Experts of a small language model: a variant of SOAP for the experts, 4906 steps.
Below are experts of layer 3 (counted from 0) of a mixture-of-experts language model. Rows are named router (the router's row for the expert), gate (a neuron's input weights, with its number), up (a neuron's input weights, with its number) and show model dimensions 0-159. Each number is 200 + 30 x the weight over its row's rms, rounded and kept within 0 to 999.
Before each expert's rows: "comes after" lists some tokens at least twice as common just before its tokens as in all text; "gets" lists some tokens that make up at least twice as much of what it gets as of all text. This comes from a sample of Wikipedia text that the model never trained on. Tokens count by the router's weight.

# expert 35
comes after: " |", " N", "N", " (", " M", "M"
gets: "T", "R", "L", "S", "N", "M"
router,229,261,247,155,197,199,199,162,162,212,148,180,202,195,195,160,206,167,196,243,181,208,209,180,245,193,224,181,154,215,150,209,192,231,241,210,166,198,216,231,250,247,214,230,199,211,175,213,254,147,239,253,187,200,195,224,217,161,170,278,272,156,233,163,192,201,189,238,213,192,220,203,231,201,189,185,182,246,158,208,175,190,185,131,206,210,188,183,229,205,227,210,238,198,186,191,191,278,173,269,151,178,196,227,174,195,189,167,198,151,186,221,216,214,234,220,176,246,192,186,257,233,167,182,188,157,277,233,196,151,183,243,217,185,183,205,188,187,164,202,192,190,179,221,181,164,197,181,184,244,194,227,151,187,204,204,213,174,188,185
gate2,172,184,205,211,168,197,187,182,200,229,135,219,163,213,186,200,260,217,192,191,181,228,248,185,198,197,226,187,248,220,197,208,191,136,173,208,156,215,200,217,217,223,232,142,260,225,192,225,226,197,175,156,191,236,219,184,148,180,227,148,205,161,227,240,159,225,215,149,239,188,214,192,215,214,206,168,206,223,207,188,201,173,245,254,160,192,205,200,185,205,185,209,163,187,218,217,237,200,204,190,224,217,209,209,185,177,187,186,187,212,208,195,197,140,188,233,211,181,177,215,227,223,170,198,207,207,214,187,222,109,198,139,142,223,192,167,232,194,175,273,161,244,273,200,170,246,140,155,276,180,163,240,246,160,228,215,235,201,201,223
up2,191,181,203,203,209,148,253,193,161,216,249,166,212,233,199,170,161,199,227,225,164,194,207,207,216,215,245,189,118,135,179,215,198,236,210,184,226,175,212,180,190,167,198,226,151,226,194,209,257,200,194,213,208,192,194,215,228,224,175,214,186,198,168,166,245,273,203,203,205,157,186,247,195,210,180,210,229,227,231,226,183,214,212,180,185,181,188,144,219,202,217,155,240,183,209,197,153,202,186,217,242,191,233,206,202,232,130,198,223,173,195,183,242,247,194,169,248,233,221,161,144,178,159,198,220,187,200,171,213,249,166,262,251,206,200,227,221,201,237,125,211,221,172,204,259,161,189,164,155,219,194,118,205,231,177,209,166,189,194,236

# expert 18
comes after: "19", "20", "18", "17", "th", "16"
gets: "09", "08", "22", "06", "15", "13"
router,232,199,162,214,189,190,222,137,195,221,179,195,220,167,148,186,229,172,209,227,177,248,201,156,176,232,160,190,166,140,202,195,220,197,209,202,176,135,190,197,204,226,247,176,159,198,191,157,243,175,175,184,187,200,238,220,181,207,175,214,240,174,205,154,239,204,213,207,134,234,187,155,221,211,239,201,230,256,156,165,172,217,260,185,206,199,214,212,192,194,172,192,191,227,174,168,204,206,222,271,181,204,148,255,242,194,191,190,185,164,180,152,239,148,192,188,150,212,181,199,201,197,172,176,226,197,228,216,221,185,238,211,183,206,271,240,172,211,126,209,164,158,188,213,201,183,240,164,218,211,199,208,220,185,267,208,276,177,231,230
gate2,191,192,194,167,163,159,181,171,171,214,243,207,300,257,229,231,186,179,202,228,225,222,192,169,205,150,260,220,202,229,274,187,202,230,166,238,223,228,234,166,190,218,152,188,164,183,146,177,242,186,215,220,180,252,216,190,191,184,236,199,177,149,194,226,213,208,128,194,179,220,241,193,191,206,150,203,157,212,150,191,237,204,146,207,198,231,185,183,179,181,186,127,195,205,187,175,219,212,144,247,218,192,211,192,189,225,181,224,186,187,175,217,240,230,177,168,176,213,205,210,294,223,186,155,267,196,181,208,198,195,219,168,198,210,186,178,228,219,223,221,167,184,224,185,195,192,236,223,169,181,168,231,229,210,242,207,185,159,231,169
up2,158,225,190,149,190,176,112,197,176,218,176,207,236,188,207,229,265,188,283,211,249,184,179,218,218,142,209,175,208,241,223,177,227,208,169,197,185,148,190,223,198,138,151,188,160,222,194,141,188,156,164,223,194,243,192,225,191,199,180,240,241,170,147,181,215,287,170,226,193,235,217,200,159,201,127,185,174,222,184,216,200,223,155,200,187,230,223,202,187,167,192,204,192,177,201,222,185,185,200,241,163,257,217,188,204,196,194,225,195,182,206,198,234,195,218,164,183,189,211,194,212,221,252,248,220,212,210,199,222,180,180,185,225,173,198,158,221,170,223,210,225,207,165,236,247,251,228,208,168,151,160,251,220,206,219,230,163,212,223,242

# expert 6
comes after: ".", ".\n\n", "==\n", "\n\n", "===\n", " ==\n"
gets: " In", "In", " A", "A", " He", "On"
router,249,224,185,184,233,226,222,176,184,156,168,198,199,220,212,160,209,142,203,220,186,208,232,181,190,199,204,162,136,203,159,222,182,239,235,211,209,180,172,149,161,217,231,206,155,212,196,219,175,185,221,207,189,239,218,171,175,220,169,222,254,172,196,197,188,223,249,190,200,188,195,125,151,238,207,207,270,159,163,174,167,170,258,202,110,215,212,227,201,218,214,224,186,186,233,185,184,226,203,204,156,184,189,202,194,216,209,154,194,150,172,162,248,193,240,245,150,273,203,170,229,163,164,191,215,212,224,213,241,208,219,192,233,216,200,185,153,136,193,149,191,195,208,207,184,189,246,212,246,238,232,238,208,180,242,199,236,162,229,206
gate2,178,174,206,240,155,149,289,140,246,275,195,198,204,187,234,189,204,179,208,227,193,203,199,186,164,150,202,171,228,240,192,196,197,184,243,243,183,197,222,189,176,151,197,191,235,184,247,205,251,241,221,186,236,254,162,178,204,220,200,209,199,234,176,187,198,192,206,201,195,231,216,162,185,200,181,209,230,227,212,188,178,221,171,218,209,193,280,182,188,200,213,213,190,220,151,178,207,205,199,189,194,105,193,216,209,211,215,200,222,263,163,184,182,224,211,207,252,195,168,210,221,174,238,204,200,194,195,226,234,137,161,151,165,204,125,235,171,183,177,222,173,222,171,270,209,205,160,188,162,213,225,217,181,177,241,203,224,186,135,165
up2,190,244,204,192,177,252,139,175,202,192,167,179,180,192,188,150,225,201,213,224,217,195,150,182,258,226,157,200,163,184,159,133,138,230,202,224,212,211,216,128,170,190,223,214,162,181,211,166,224,212,213,209,197,198,235,170,205,235,252,217,196,169,212,246,155,183,219,210,201,217,187,217,177,267,186,185,152,197,183,234,206,236,176,183,169,206,193,185,148,204,208,179,146,227,226,169,197,267,226,213,137,221,205,235,159,203,196,188,160,206,245,219,192,213,184,243,185,238,172,238,259,168,166,222,164,200,180,195,185,236,236,203,192,153,203,249,221,200,195,164,200,254,181,210,227,250,213,197,272,241,229,193,166,207,197,181,171,215,247,200